config = dict(
    n_layer=12,
    d_model=128,
    n_experts=16,
    experts_per_token=2,
    d_expert=64,
    d_shared_expert=128,
    activation='swiglu',
    moe_layers=[4, 5, 6, 7, 8, 9, 10, 11],
    router_score='softmax',
    normalize_top_k=True,
    routed_scale=1.0,
    balance_loss=0.00267,
    balance_bias=False,
    init_std_router=0.00719,
    lr_router=0.00122,
    n_head=4,
    n_kv_head=1,
    head_dim=32,
    vocab_size=2949,
    norm='rmsnorm',
    norm_place='pre',
    norm_eps=1e-06,
    positions='rope',
    rope_base=10000.0,
    rope_fraction=0.5,
    qk_norm=False,
    attn_scale=0.177,
    tie_embeddings=False,
    parallel_block=False,
    init='uniform',
    init_std_qkv=0.0164,
    init_std_o=0.0,
    init_std_up=0.0164,
    init_std_down=0.0,
    optimizer='muon_variant',
    lr=0.00733,
    lr_mult_o=3.0,
    beta1=0.95,
    lr_head=0.00814,
    warmup_steps=200,
    schedule='wsd',
    decay_fraction=1.0,
    decay_shape='linear',
    final_lr_fraction=0.0,
    batch_tokens=65536,
    seq_len=1024,
    doc_mask=True,
    train_tokens=490200000,
    steps=7480,
    dataset='wikipedia_en',
)
Below are experts of layer 7 (counted from 0) of a mixture-of-experts language model. Rows are named router (the router's row for the expert), gate (a neuron's input weights, with its number), up (a neuron's input weights, with its number) and show model dimensions 0-127. Each number is 500 + 50 x the weight over its row's rms, rounded and kept within 0 to 999. Numbers have three digits each.
Before each expert's rows: "mostly gets" lists some tokens that are sent to it at least half of the time. This comes from a sample of Wikipedia text that the model never trained on.

# expert 3
mostly gets: " K", " J", " Z", " Y", " H", " M"
router:495465422542557545466433394585516500391513517506442509463508535536510466578471540428460553597595466568550552571480527526515474487399492466635462474500543533602443476464546516444507579551497551524505475471460454402459563499489538523515451469503565519530556578464521521440472465542445485519470489503523603516498509520503477504551363544483441454538461458492421480514489600409576476535451
gate1:531591536481464515482410457567429562456613435455503461546553434464536407466570431480534423575498516505494515414470549422539467477528481449464471452527478533501539465509502518523491552608555495480445496446539442535413533437542499458472493468524425516468540503475445497467490440451492533510446459540442525504446410469490520442462470560500453407442465502417584470406569554503537613427378
up1:453413520540564492440406391453482469446440492474480451415422466500551479531441514487537519578601535468451555542449499493465539551492475457523542516449530567611475590466473558528431486571479537462463489565537535456535533481496442504553468509536503433531505547417485456531493530428479465598558586537520623463401592582564474520495554582608479480543532510406547494539493525496496530489517
gate2:481462582505520510415457387599525505501488548470403429532485368525511489505577512487430481456598565620425494495564438583521522498516494568519489515483496554531408477465430511513497519483456520561542528501605417533507558487509545463419503538537604534515523450509578457518530524559493510533513459431526539496497483375564411419457572439483501454541448430521439473477511513505448526475444
up2:454486423480413421551472492510563419517509510474473486551451521469624505465432403525422423477446459488518507537404511448546501499477472506593605547438501475431536570466510506471501479410521506450493521494456547543552498460468453507554502543526416470446394497543515560439514519418593405575570427522512464459520463470525479640459483514519491568470564529467504480509527549421455470611518
gate3:475466485412480534473486610443463465517547521491493486493579478461576479546488513413567541521486489481620581508465443515538458554534554520555462571527534480477469627479483474460553575454528459520370559490431533440431427535556464458500446477371493440507502505577475540558485493530476521535461385545506499583542498503475540533430547449439481476487443604379500552415517507498555498483505
up3:509502529582530430516537554554547541572478413538509558528492519470568505544452386532402483533523542448362476580517506540416479437489518523508501493570453473525550482526514464464564445494486623485589474510469593554568481400487466448445525552482437414441510577476625547455544490472526502527452516497481479477521470454527448432578401547560547498494574454565585524507467468493453507490544
gate4:596516527501466559540460514481424561452444521531456491579474478498554533498503520540410510549556521463423536499535426592449535497484500432480472481507490519515475467549448567514487398507552415425394471471511496454437459522551472500426430585443531419549534456546435451486591548503409538513525473500552474530598549523538451527383450558502427507553474452444512564487523385457476429607474
up4:569513498485465469492560509491520511485458485490603390441518472500490665462518495451517530432575619543472527544474489533486484545576577430459457416459466548522518532515519541578501508442446477480459549522464513504487434531443459538487487463521512495655517451517469510502510512522490472485522442448489475498580480555510500606480517579501461589519483533363572465478441435439578400607467
gate5:487517435525501477517445532545484330492516463456500410528582523529582515558573507514530551464518467595527466502402530506486557515417450479540621517533582444550486508593440470523462500409572421547521573498502554534435462533531532500532491512517451477556447523546432578559450559500545529452469484487528447474517435477480555481463423442495495540530480426508539495623542432549565424430552
up5:520538403445476499437452505464436457456397451513516566565387430403528439569533480485485460505505515504445469538482513539595461473501449498563598507440473493489550552490452476463512523521482477508524530421463524552437483417484494455519467534589414429479562537537447569551464608550467502529536331473541449499492466498501541519466504471506475528540484442453509429584433544442552401556420

# expert 7
mostly gets: "In", "mp", " camp", "ot", " in", "History"
router:504433493487520541553528538504525520570479447509487433569503520429544453528524514541509484553459474565442508523476474400515507526458539537480458518550500570521498521506473439421499555573457512542423551501535359649447565528527511461489564467624538575450458456562428469613538514477562561516500528508494513607486516589526448450375461417504552524504400470577577509538503517528520444508527
gate12:499471496507465411526442509500520507545571553525438516556465490514476494640494505512505553502504570485478477514490431580405469444424516623443473408544492564486488441409430537510567551516507433418498531488420490479553573571560494462459443512627533544530571487565504435483509547567465530532432467546503478538449435477436509446424435452432509565496479532460576454508452426529538393466524
up12:494503467517441539489499450514521434569549450482577556455494485526535529527477531443502574421483548476631461476574579433448541547500579410522462602547506533505467485497576491418528499527479582537525463513573594455446390530422428457470552593514485446523420485502499539504568490470413505533467504490411513481452500491469574541546509526513524429480445528504400571448434582518458388443494
gate13:627556501575530517559513378503548460459444448536485571570607397552586475507451538496487478456464516463441585529536473451515463554415489501426458445564412543536552574424574520460531479466482521539466508562476435488489463475512474476489505469553520543489537487446467463550485537466435587527509466476558443545425536417486473458461544519478519500540399457525631549558474423450547441495446
up13:501486378524507536484453540515517466589499463492529569492514553462478539495439470515520505437583492541493412488491439509489509417575499498538437485535488501521484389508446527479619437414522522477489468521473562477461496587493511489462421533385472542459490582451567551432505508566381438421421488452464502477508376431518483440437410485613462478451543540481502435450444486442416543492505
gate14:442456504447532500516558539483378510605510469553393411498509454475557498373416484504472494522542506522530424490352463490544496441468571462516565486513612543560493499549563508545501429462421466507456518489490491542601553464539497578458536538479475593484544399530436445496525472431466575394509422468529492447412522530470503518483456484483482448442546484514568519485486487454437464560476
up14:474530474543461481564509509480450493557436525474507500482526544518565552408421549506548481601519468491494535520549441533487515482561528536520540482465517474498526477407510467468532426370493510555588536500575472506411526568495410501494536559520324498467405441525521489553529480469544552473506474555515422479498399559503552546552490521405437395404556404437402509505525496546486440492456
gate15:483513503502465428534516493448526507522499506447429476464471417452553488563528450474490539432476391474452472513430536431418564484518416458460517527494458501524421427431554435584615514552462483467547538458469367451504436511452516454510621552530530476458501462458445488524414557489532514514591504454579537451466485504507590532513482614496491525470491483520564568433510411433561407482416
up15:460420514532604488502516464429547534470535449475489463538589537433571552491432506528565443413465495534465510496600448504475480491634496504574562450483534516570472483466458493520452534471533470469505555440478527480512406529518403644431452425454396506447430479494466567502468476530559418548490573488497489393443483470501465566532527525456532433518490514477455522565499537544570577398462
gate16:438456462495535374474485556478562329497441542452447456531447528518537531452490443479522484453560467551491482567461491496530496472465484525453463539533609373562480567539514539497420548567474502585445484445530479498460399479560429489541579458458434518485586542474441567479552508501466485521524437450552596526427600552530527522479485493455538523507357454509472518476547436482523505497468
up16:452553520520484477453483516521537555553409498511510585443475425532541520604515487506385556447546567476543494518471494497573596576441443615506474612393486547519463542466505443551512532558482536539507474517532573476567608526471478481518419475459470536427457554524557550533516395524445482479432566506505548431505631530405566511555430550459490565518568445485511548513487478495499527529511

# expert 8
mostly gets: " film", " album", " song", " direct", "In", "On"
router:517457463576449593481560469428573475471491476514500419484551535512461541500545526500504531459525529507431504389557445438526433513527451479494501486567510587448466417488542562471549467423478478485575508502503466472469423488438564560524552497378488557451504405569460530430526545501488562517505576394513498578530399520501566557525494508476529468518479429479429446544560498424355411464428
gate11:553513526487477569528546481525586467561454522592523420493468546508426474439470571458578557444555516443599364491490531539549547515560464508474584499534579507479519516501503546498541420519505415454451529557526536609491517501480569555488449391505488452490385416486484506526484467573482551471560510427537510566446451515515454536544524563571528495625538600443539474495573457480476489555459
up11:405468493493470600489563442540424518495478521529428396462575547496469584534460499533568462508561440437437426469494458577552541454531505433464568474503462497457487463555413559371525540487471539536441539499477501548543464493562509547505378546461383476505501452567512544582574500485512556504461507413532518593472497522515411550510590581558484550556495579494500547571481470500496528539452
gate12:518562350417478539549496470452515470568492526551521427501494612463590494542445511514452447438482462434537516538447567536541551483479496518560532530490466550523405472475501477422538545526419448543492484456506476522533458596477585498611527529457536551539581511503568502504485551553508450608516444409570525486574531511470564498438449538468498513511421481477512512571587474566431419485390
up12:508504388507534472442573514535501547543554474517502549464627539540539429393455530525511448509428570481488420537472501431459534566445441547440484461530473517468402450444471413565517547464497516580607412486584466449484476445509507394539542490525482479499513607510416474536457482540500549460534469518460509468425445578523493544578555460500574513480393459469543480433496433447522440456462
gate13:582533423491451555500563590481637653502503452447479492510581495511530418551473499454492481414539507506451481414548493452458530502530506411436469472413559438450585445401567611484524476505511556439469443540509491558496444575534490521530514484453489509461478471493519479499483552479475588565582535481480526493569455511543513612467499494470508565491496498521480450570507485545361492431465
up13:450507434450507472459404487447557563492446475512439453446493479435453434425490514533497593533429518564602439565468429467396496544543571549547392514498530434477469512594570482550578563530525523496543474479557592423554498543520517495487511479530542471528544500459481526489561547596490523467474594519413458499460562534464461490488580516506462581477497538529438524445454483512589492449648
gate14:533431511429479617452641528516449482540496476485450487507456517480474442473546477567462536406496434442484494481559491523511500439514476501526505487508563449588502474418475547523529451426484475442567495520530533464417447491469521480519517506379445616432529386568504445564610535545528499421593474470591492547528489496453582554528474466420504464489467449427464525539524569459415467431521
up14:463532574513499509547521481498413567481565456469458487452455568606524461499556513497562548485584424480512495488449498606532493513394466500534486571573425593511525481506487504518543440428536523541568502423480480484522420499433486519586550542511459539500620438452492558524461542590531472527428585454467496563495498457577497499372499450440477523420562477578407428477461510520398460485488
gate15:497510345457501505456494472483507530432492531486530500467510556516480506456563491459535467529450526479481443367546418445567555548510479402503539441503478528435537521383498542448547489462427578503449542485552476555459516532458542603494541536520516427474475423510477445475453646629531508480562440468536437528544493469474551565567622447433535539482477545465516487529516536479490441533590
up15:602402575565491492579534461515483453450526411516423471538509515503505510435608513425483476504455493506535528561515562448406564514480503603506481571532556463542510502484533464385526518582471503544615547497559524501411529450577486402545478367513484448508505480473496566461464563560551487497453491577395528556503478456534487549498515462546552488536555470421458537469488568412553527474529

# expert 5
mostly gets: "ić", "berg", ");", "\",", "shire", "burg"
router:524533533516523468509472571596558521523460534534509430455526490427460473491574563517437466382448481398436487460548545583563585461522429518464493470403449475494562529447555513431428465464498467505468543409539452487507464447487523478557443498598556382581456526495527446455455488432526430472529508515533427445550482484575443620508503471551452483442572447471391505520470520561502435524515
gate3:466402501429393498511509511557557474436403530483458524501591574524483479570479423482513514432427531431498537481478439457571491518509463513483457441440462464490506454537497526384557454538550513500442524555564522551471517474640543476439528524480501507633517471465564567514555525454465497533483491458492590513648457572498432574410540526504496515512442531450477484446465445507566445470415
up3:469457527386545392485494448541582430456488488543463434450479487420404506521478421433552552476357459507557497532478470592463493498542455506466544449619497525526572451504464491510491556427528596522525628522565476496472524550551509416518487481500492474487434491427442572481489603365541488494458433478478490517555460512483440452554461488495438507456545548433458534520472467448538517507538
gate4:483492504400501556508534444499472530510511486545518530555590541598512452613570424595455511462459482480480492455464537558507477553475463493326488506394480509512590475544548572392424490514559486479552470457459452503444497514521533491567448510489440463556493499560490505448539506525505485611570473398383513465523489522548531548408525520431584458588450582496538550519511547500488468498528
up4:574522489625450505460511406575445486512456482441530612526557456428437509609506596473504483598603421532462501464412595471568502486456444497527547406599552474503549562494539469449480460496477561434528448512459462488495504505535521520517468562485531370485465558532513487481534486519434426456514528533454525463455538404416466444503571491524489535494557553487460429435482493455496563553499
gate5:470462464463463583530448508488456461440547495499450504444555491505479553554607468498515615470463459518481480474535484605474644524411547543452545499533559389517440595569543546413481519567545520474560481518514464493528407551535566471454572447516503529477437462581520466525508566518446560551524474474529512541489439521506505460519555440429526521498455451548355484442548392460439489445486
up5:397439491521526615493484548465452522446496555465454585499538487499523538517614467519523504510515463467540502509496605519505510560375484437468545443512506530494388526522552623485414500549373456490522444488505534414507401435504566495449485457494592528416504431471466435478481467481508522481530451471647497511517436475517502458460519566431536533570540534521416500475553442514443466462458
gate6:470437484552430514496536641511495525532548437571533520425437506523537477510459370441539565529570561526547509522522612567458530521452674398432409434537519485550471457454532489523438444568385536525456568477422504579482455517476494445517518451522474553548516462520510537425556518519577544533562518524471419588462474543484535549508475428477477527494491515470536465502472484514454502504513
up6:547451524480448567546455563515504447488471512375494526460571474579495563482536535530495453444484497553516513478463473391507497504483521512519481534539535439516570544616496574410543555529537463513504522467568479505556527501503472471560559539510486525464629411512404515522486379518441484502435559462483483524522544382454476479423462517426493407474539599516597451591486520448574561407522
gate7:519505517510505387420401489395455590422526404474401422558490507446552484469486433530502417494509546519555450457456508524551509540610517500570583479549478566498441524531432573525528561443464494478514471505462409421475468466482539467533454469491485459555449507461486436450469459427477570496508448489466525501448504464536443410545553421555559544400587497555501542525470448421506566432533
up7:535424479551522511415508494558461460568447482434479574454486533507528555440582413495405489458509469513477414439468510479543465649471484472511497509476418501552680475504427474552559505465489494544475575478463516460587464454493540434535572501566564552512482560584568450513528461537521542409477511568547535430493510495508572534544531506498557515423577426542480505440476498458455519576438

# expert 1
mostly gets: "S", " res", " n", " Res", "N", " Ex"
router:474635477544552446533464481505514497457475366515390475600481451588510525416550469460460503518496459507482580520454563491581509460559458494493578520457472593467476499522520518596573498477553490446527381494483552488480517470426467489417536419514527521523473475530478553509528411512498590490486515551420512459489453462436512461516503465470529464520614441578554526566546516428599472524605
gate1:547509442431510459428473477509534465483532519423399618484491481541560513533592473589527524500474491576476618444501509516524449493459455614515506474574533578448546517429436514511612524498523449447467417436375509519599508527497507576496444471566509505480461507526474464452494534549449425580532480547455546496529507491534482496415565452486469465421553515419561575574527545585528538454501
up1:520526586545415452537530453534434473468501569563541487540515527510470478498493437480423523552582518488435467587385439519445530520497501457468511451528479446460451481516454582463399440477588438492579599548527495577496572520487503482470534512547489507502435570463576603498559521483611512435415516564439480481546496505493450444514434570388491527501428476485481433458489550407530553430428
gate2:612554507448509510470548520471499451532509514507448409569501482468517462530489532487462456530592491547535503454509506497519398475555531523515608566500518542429474500429454485488457513605468413539607581496440501450564558461516582505388401526464462561496507501486505371546433513462481529597443415441464529520493455444474516573516426500406522528472512413520543556578453506555531441507566
up2:480575480462411498490406605484521520447511472528460518517533573574433507498440429483444552525463467452505591476477411440528462533560574448454460427523512456466565572550452503422466485477464498541492489457535480520464522535580483581587474541471455428422532600455470521393534480456574478487479541504483512515485534493510547510492515593576551489523379597566411453511610497527517593469506
gate3:483601574430620407491583542417464587522461476518495369429486489489532469552485548486500543499485439544472467505416524536471495381572539535577616514528502520522454582461527471561507508476452490523497443434467510483465517353533458463489549496523503509426514501480526481490493522571407538523488416436442493509518547387543505499496526532424513436488473467578441485577545496454479418469515
up3:434518517530479414555483500470504428497530469524508547478475486517511511545569419546477457539541540519457515510406503504448567550539521608509620469543490554422496456482565512543496451428493507601403416569524405515549511528616472435515546563489443495517443524532453456479453519501489471538494505509516553552475543448522458464409547525416474487445520437622623469582402514485544428425542
gate4:514526471454526508473429516508576568494448471580470446486560440496474483433509559518593523425591390488480537524493578466558505545442486584472592437566567610476499496434473525536453450550489492477522498621424508502446512516534461509533496571531589542469533484512442534517532583455458565565523486475511534582526448580444420474543574556532494573525641518541512511488520518454565406469517
up4:463515449480531521540531593398543454455417511490518530564447540490563463542564448500498422506501493483424499523469508524411505479530387454436480612464500533448505455458513557497519531438490480567478402444636454494524552420478461452501552488529480490584451553489483594424523570499521561545438516481535504509419518463365484430510524440446514473619492435450459466498482457465420522568551
gate5:521523532445428528562578536633521481495561552568438502557480451574525423462578492546506499576461473511526519443501546403484557524510536491399578463503561451513432555499474526520596535464527453469569439592544498634534460430581493511473474481449489545423569438401482459533503497472492528463446469557422545511524516456467465492443411473512455473436499492449583455494528467470524417417540
up5:531485601523444560517566462508589497428563459542505494492469553513475558522493572520544556496511426555493556457480542524523472496383484457440442556520440489501459599479413506552413524539498386500437466507473437432528578467568532448498556432555563584572499470532477507459484546485546468465475511480584505602435517490418495556530490469619473481476560547494575582574448476557536598461500

# expert 13
mostly gets: "\n\n", "==", "|", ").", "===", "\"."
router:497425581403498482457569513492556562582438577510530519515469515436439501556564491533451544442491473556564498460526500569487523555538605547497439401516558498505442593450576607453509465510543490483443462495407510599567487479448527419536581542529434525474481533465540501486430580502472486479549444549577477423481548549517448540492398452483489505522537529545478465499620488575593539497469
gate3:505473449541585429483511390533526497514509529449543476473469520497514492520507528587483592537446426497481503413450480478521512431552521512570435545417540485409601520407496513551418450490517563471588394411491533401488413450410496542560564610544498499581421537477568466471480517467497582571431528565527542554506535448517475490572548568523435503519461545450498537517473492567536461488524
up3:560483482424376429519447563461559447520514419441441525459495503485522489527471512446434598494505540465438485546465561601487539462507473532536513451490375564584416545495593461473575507460594460478567512454549503430493595479548437462478534503463450529484571486536420503505545563508539465515465460448515522463520575592570498501524568512419523536473473537511582515461564537463504432620448
gate4:446438533505494464473512516440503493520517468505556466519404472502456419460574521475409552491409497488500483449463457480577460465438351533574428548408524519543435513407499432505451436605481430515541537444515488509549521499497530415565448545440489521562406504404535488569440564541472568433509527449485584447539569480474501541543548447469484519577614423501466518494458471440481458545513
up4:472484495520592493471425447441499586485402504447513404472569566478516529468508507537476633479508531453485424433489504523501462481465551505548444478510477432567513477526465434439518495465500533518471523442633491505507501464587538429576475540548478450515618439520604502473448432457591507495568551451430460523504549544606553504525444497543515579431536532469488482404432564487437419467458
gate5:564589520474578499545506455502505510572384485500397458504535475393513554497547504567458487575464402536503550478440485569531473514469507500432485497431499530438425528465534585502507522605480512499552528513538455496487535447431471432392525431494540492525460475432449426419507461513581524413533545435548480394585446490492480610535443488535517500563553468606513401499514539545483459510539
up5:513490542517501554507472521500510457434424497506584516520438546456433472553471543466531464451529493548523586492533563554654584503484439552422552594467546548521396534494536372553481531534535457500515433487378474438522532514474454567537546517479513586462444458486415465457644506504570583533466557460553484513529598516517459532496489462491506470533441494421437547585521519477523475465463
gate6:492537515594460491439489507455493556534438447489553434488495541515481487467518444461407538588539569518487452552541477547484495532559550508532480509386518419528454442557482530553508482496547437485519509481487494540425482486516488524455522439547448497553579500546534469431477586446470526516501422412497558574418505639526621492485523424503517416419463501360499463580544531517622509421454
up6:521516483505384474489486500442549557489529522481499496476459530581517512459485496464419523614514559487399450461459512534444575504524456540478446546470377518492529526684511505492577461437604599534596497432546473567499530576420465508405551471570491577512578567507539463517449507509496443532507421462549524498544513576467564466560507481496474487455499476441524434559531521428486539462541
gate7:479474535504601592536518450442490426478408621475552517471566461607491448520507545595495516496508463496486558513471533455416558534515468455530500475557509522507554468467513440472453470538594563490496519468523419537498477509512535580497582597591513522537498545566456484446529457521552473544555556497490572386468540434555455611513490470427572462495592551544549543451527498464523576467619
up7:425495456440422574562514534505489516469499431527481515455411486540455407511496444320474526517524534524464531450585540449525428479579468531472512556498547513449517540490438478562435601505549501491519475574440482485570382424431471477534475446506521437413602554547422511398485453453459500506506462531504568510482486530533549448517510574428464468450593434500557482440505485440493435477498

# expert 11
mostly gets: " add", " lead", " follow", " found", "hold", "oll"
router:440411511485434475465530494451433526535477520445425658448428417456424488543451520550495426480519549530553422395555431477615512456454392484453533552496491434508550535528497435512528541477519503541467488554467589482542561567578457465447577462493452447476477432518544543540510493535546502427559567468478480559475490449475559435553519505485413564510374461453500485503446483465466479490546
gate13:488525499525459511513521568422537455406501457515496490488501467535492416546527398560542496409493500527490534465491587504532489446474572517392505471533590465457418550529558470439555459510590494514497491558603500440517537511431483438477480570524475347594481467469465479578582570604567516503475539526522523492448448446574553438482480514446439508522551603505490517445439421424458503440450
up13:533524521456479500525477509442531566498526477480517563515561474474521520507482422455483571514462516495535505575380514456487374491526475610573428519541491509439478561536526534541427478416460570435352516453448445536468424485589435484527466498458407476560544457598446515491592491475481430462416505602443497459547563553487439556479570457469441454565488485518553520532547433529578456504518
gate14:553411559475490447486608464433490543536528453559370534467530402488477568477467481527502481558498436481539458464488507431542487576472500552602540473474540475440466508550441465484487519481374498437510450535620407427467494436578493553544548444566470549575444515520482533500470519577400511497523435493463400553471474412498578479480474505540437464542494503432501482523388498544537450539520
up14:482492425513431565445590480577415488535521514418534429494401525376575493527504557493545553441455552524432484491479631470584483539530466537454540445576493441480463591464494426513525537425436491531552488476440494531540493463563582499460495524565481500432573502571526458435501513532610491558465437471497520495462489627530557518434556452536457536488466547423517516513526428521560504554543
gate15:579480423429524533497518462449397540544508500540475555531490413475531476441537487505512469434464441459463424561448399472571486539556520568470485497465510511482486437532620470436499540551539479550471515521497616451483504442531645504548535533553516546478535453502478403549437504501484546494407546404518455447485554427588414454449456482490467484460446524381548501484455455449559479482409
up15:454485478455496475491525597586572522472551510470505507524481599501473480502426493502512459543480476520474574576488436446508565514418586469481534569493454546413519460505447594487488543531468548513529458426430486563504520475549604480501380435579538461452548591483502588546568531520522439545512477370514597539486519462546423427563450593459581453472565487536465562477466530461512508556559
gate16:538476592502472478483501515539513441542520449430387522517433525540395520489424548535549518432575580553452522401448443496568538508552448485473549517473532560608472447436470542452502457583499429493462510582453517462571517544526508527522449438460490554441385493498552468556515570489552549379568533466502577509526506480506571498507486566516486527521495509581429492469467417383586459480455
up16:429465578514492413443609514534529489512532425531459503484493523558500504461466541549527437446565524454522548482602490499521452566422509449450495519516519494404615477481588561535499521522448507564560526406553509474479478502589568550465510489449526440567467564492500538489443503418490485456412465459431557429498408472465545481538458458533486469498377578464626407496432510446508575490458
gate17:462516537545474493484547407626400530499518409478538536463519370562537553527502507555481511514636490447564481362441519584469540428459531522533471539482514396584549594470502500468490592519603546485443495491492525556446503545525437503472498508552461501468476471577450458584553500563494487479484548545482560424438485461523501610550525518469546443478543418520448459526507470461474531510507
up17:495522415511454504519470432479558531518536459427444620476538515450517501476441524556487513544484466579361525432462517564540483494329567557555496431496606522471486510440420543413526497432593532488538445433492541522540497471530530519510515475486470510523581555537499467486545510524631547525555494498546479501510399497550535416487521513518381491473459523498602501504571595474472527487480

# expert 2
mostly gets: " et", " techn", " species", "ological", "yp", "olic"
router:435521479554488424602465488493428515490503540612481533514577535520500444542460474558449551543512567554499442508475421508464520477475522473633484501453475568548484415517455559460467493432529556495521473558552531444511589488524487524567553593552600469473475536511566476541599466511516544497492421466579497542500548542592482444594516510558595445547522563488527609467411510475408552544539
gate2:512419433417531439420490504460399436523550494463528555501506565565465495541543510396499523504550504492590475470432480534480597347440507477510537467483504517397477442469524500579499449561531489496483495629512540474584499497575448389537573499533471521600503433404523526505524434517508482516476463542437483513431486536460498407473536544463580528429465547514455413486450492488421491525475
up2:489534558492566494493521458469493533500409487534433546448441463493458512518431517529515499517493609520479450556624548416504467528480464483471595418536450531443539498440495468536589527524455493386478480410494603416485446599553473551533553581576522440520460551489470558553483447390444496439521556495590471414497486546413509558540430508441538429552562494523520489445523542520509550573494
gate3:501493519485527505547378546544463538461488610564432456408467463439583431499442487514505587528547469497608454449500417410524504479489536534584567435528524471432501464419505507566436487477497494473520387510464476525419540443560558469538474512526430420497436601518564502534566510522541522417517474474542523428522419424452480515540539485492485552501446568442396560465513497437430555514491
up3:533477502518504487535610525444500517533496465415546527515580529585413531490497499412542487470449507576470523533513513564461535565453490398529406519530448463493520546489489515512464519491437461528543499446570565487606484475428482525437478498466501592538522432417401502460440360497508555484542519493560627494546467495467497443472525583540380530452518388600586527494551480533510447511517
gate4:524567510433446513601467492452470538522507510505464571478519440562473530467549415499534587424515508583492519542500478468413567513452440496391402442520390518469496471422602546533488495564495537391532455486505572452513466515515480553433576526526412528473479589499542524506451446426510512552513465546470435418476599497455547473556541594493523561484426474532426548541472495492431582447459
up4:461419550451503546500446472508560422478439495488555443517536515449441525518517556487590521510498464548413495514484361526603480539506462452586501501522478501512446520520575426472495469589411460545588421522476585621484560517529486492452442552569430473504565471530456471584506602553397547517428436508601558560433468580458499442429498513461468503503503544500447510528469476557491507455492
gate5:492460503394517519535557556525491554485499494568472421482593546545496466542423450516555476456552464571555470537458566454515478523516515402470533501536506501528538420490498495571511440515603434533579471609555537388439451545516507535448397536462549521535585512535534534574527504509476467434500399421514506485480480465523510461419598467455520548467562462650434534514554563444466533491444
up5:465529598539531472581489498527480407459479574465556503519494456561620584456531567478539612487465430518446468417445529486434522533490547478546563524513505485497476517480495582454520546541495462458521465429460516462502551563595407441549423615519481508513498542474499455562464518581486480524401538437529440552579527533545520492500540453525504464433419558475463491440516476536368445461607
gate6:493404523512587497516483524471479536533496517625481489537604536502549472506586522522511520510528534528448483502428502493488435488493540551536535548523406541503452462444389491519330436519565470448498482553474507536424519478534565648593471519497483485370527530548477431589509501451513532523423584513637478486536526522540513494572507499529591497524433504484548540421492470489528546510498
up6:548495483575454568425444468418496443478511430444516476451471536482510544442522409479522438535483445544552411501516505476460552542490564555468486531523442429550401529531444530504579512471461482485491415438446482459532437490547500466555613479594439500624488432444522634453495544548490476458482517582475457552426431468438424516479521518454410442441548494523443436532457538569546516564517

# expert 4
mostly gets: "ah", "ij", " Sal", "ö", "í", "iel"
router:494462517571547470420532478497573523458491504443374505387386501474544431591441556419471537521437515528565399540487469632465534443419474538574553586407512508549482550470504452435489535535484537561534458440510503484472589524530513475499429577455521452538603493452448496446454480497435534478447549536559543488543539514456439493528490492562521507539492544479467439577389473479491479535465
gate4:528438524429499408522528490522428592545540405483440506472473531505548494538514489513532567474516537497531504510495537519457536525378559642521510398519516372548440572507506523512477544579501504503513457349530549496452605434504482451525500510506570482528540494472549456447565499445481614406551517404440552542489502545436530484396488511420525500531427501432474524481547468493462487513557
up4:522541547454515443591544464493493470463469403475468404487558531545472521505499581484456481543585513517463448481496451473528476429506502502556505513551462550567601393474459564516511606574406451463488445495462558524556414474490514499498506494538472477450529640529535452509595539543510520541453516462466468468476591528430440450439585476516503441598445518434568459551498531420438618474451
gate5:487571473460458574565524499462577520449527582533545515534441461461585433479488473438494542549494470568550500530525450550445548504377525500544448458478506500471441463396500532535572558565485490513449492561515485493551567503607506497527561531527503514651547559509481472486526590631550489497474448500540425520507390516444535505496386445433531478422528405513469455545444481514501468491399
up5:468487448469512514484536538553472534430508546536504461522480550463532412544505403469463497492527440504591512438436529447576509403463493605534426507489520413491506515517618614537510449430526520488558592502493482565477554555443526541455446435525507468468525479435452605411564531441579548553604514517437453438601560534537494490447452491511401531520544496471508529528462543553590484547445
gate6:583488450588548442527396497469493489524463553449373500603443518492543469569454520489480503542457487545515524485481491520508388428533418469486553567565469525508452497463488415474614517500329462459497533557455518530420490548436473567428587538481454466461495526400492532556510530483549480432472483439605420499451463476454503515475522535445433494511513481512544510431572408527491525498462
up6:412468477452486500507454519583429517544515451490515549500548455496495428541459562507482581438591429486586470430496508591429556513500518484551530440477414441498537544495529449599434447436592490524572461442495470521462463454536495411473482450531537487437462489445577546473510588562420467504553624491515437535484497563563506551462478455466532461476449522541479572618488524534629569524520
gate7:455487409508506475433509551440445534574401471594404546562443455500499590557502591569509506524468533509471532488359563519432569538588493484498484532464520503496457515442433550535544578507525492485471436538533440452386470535496496484498493412495421516473466530547489520498516556407505501476472484452518538468505507567391539509466509473494459572486391486438470467469378556457562420545429
up7:507485483465481444489449521575495502585444553464475593518527548493576448553483557545407544516392542524504370442626606483539559556438486422444475521648465528574514467467512510500566553526486506503566501472508472530468586482554541560512523432517491451491567548572595558458509447405526471452524486481487497574516475521448491578512423492473460496563504517519475524462524490549484472525374
gate8:531533457424546490526407548457403595556454514534544568447550517505490487459568433490440465361590501540482550489491469502503521565477543467541526512489453506496628481471462554463505550481432492470586497569444473446539488520569531465534455474482490530490572571498437468533545442452488558530505576496492356455418455541536548547548423461429480496550457481422377522403494497503479518519574
up8:468577486494412554506564482536520458524484487536557564541479570474565472540535584569502435588481418551414413516399476429518468502511491475453453607691511532461495559603546449455536419463465479501457558500526553425557458580471497471429548487477558406483584466525497538469459546519576555465434468466459537524514497490462544506532539462492494416483456529500571571514483477462476525523510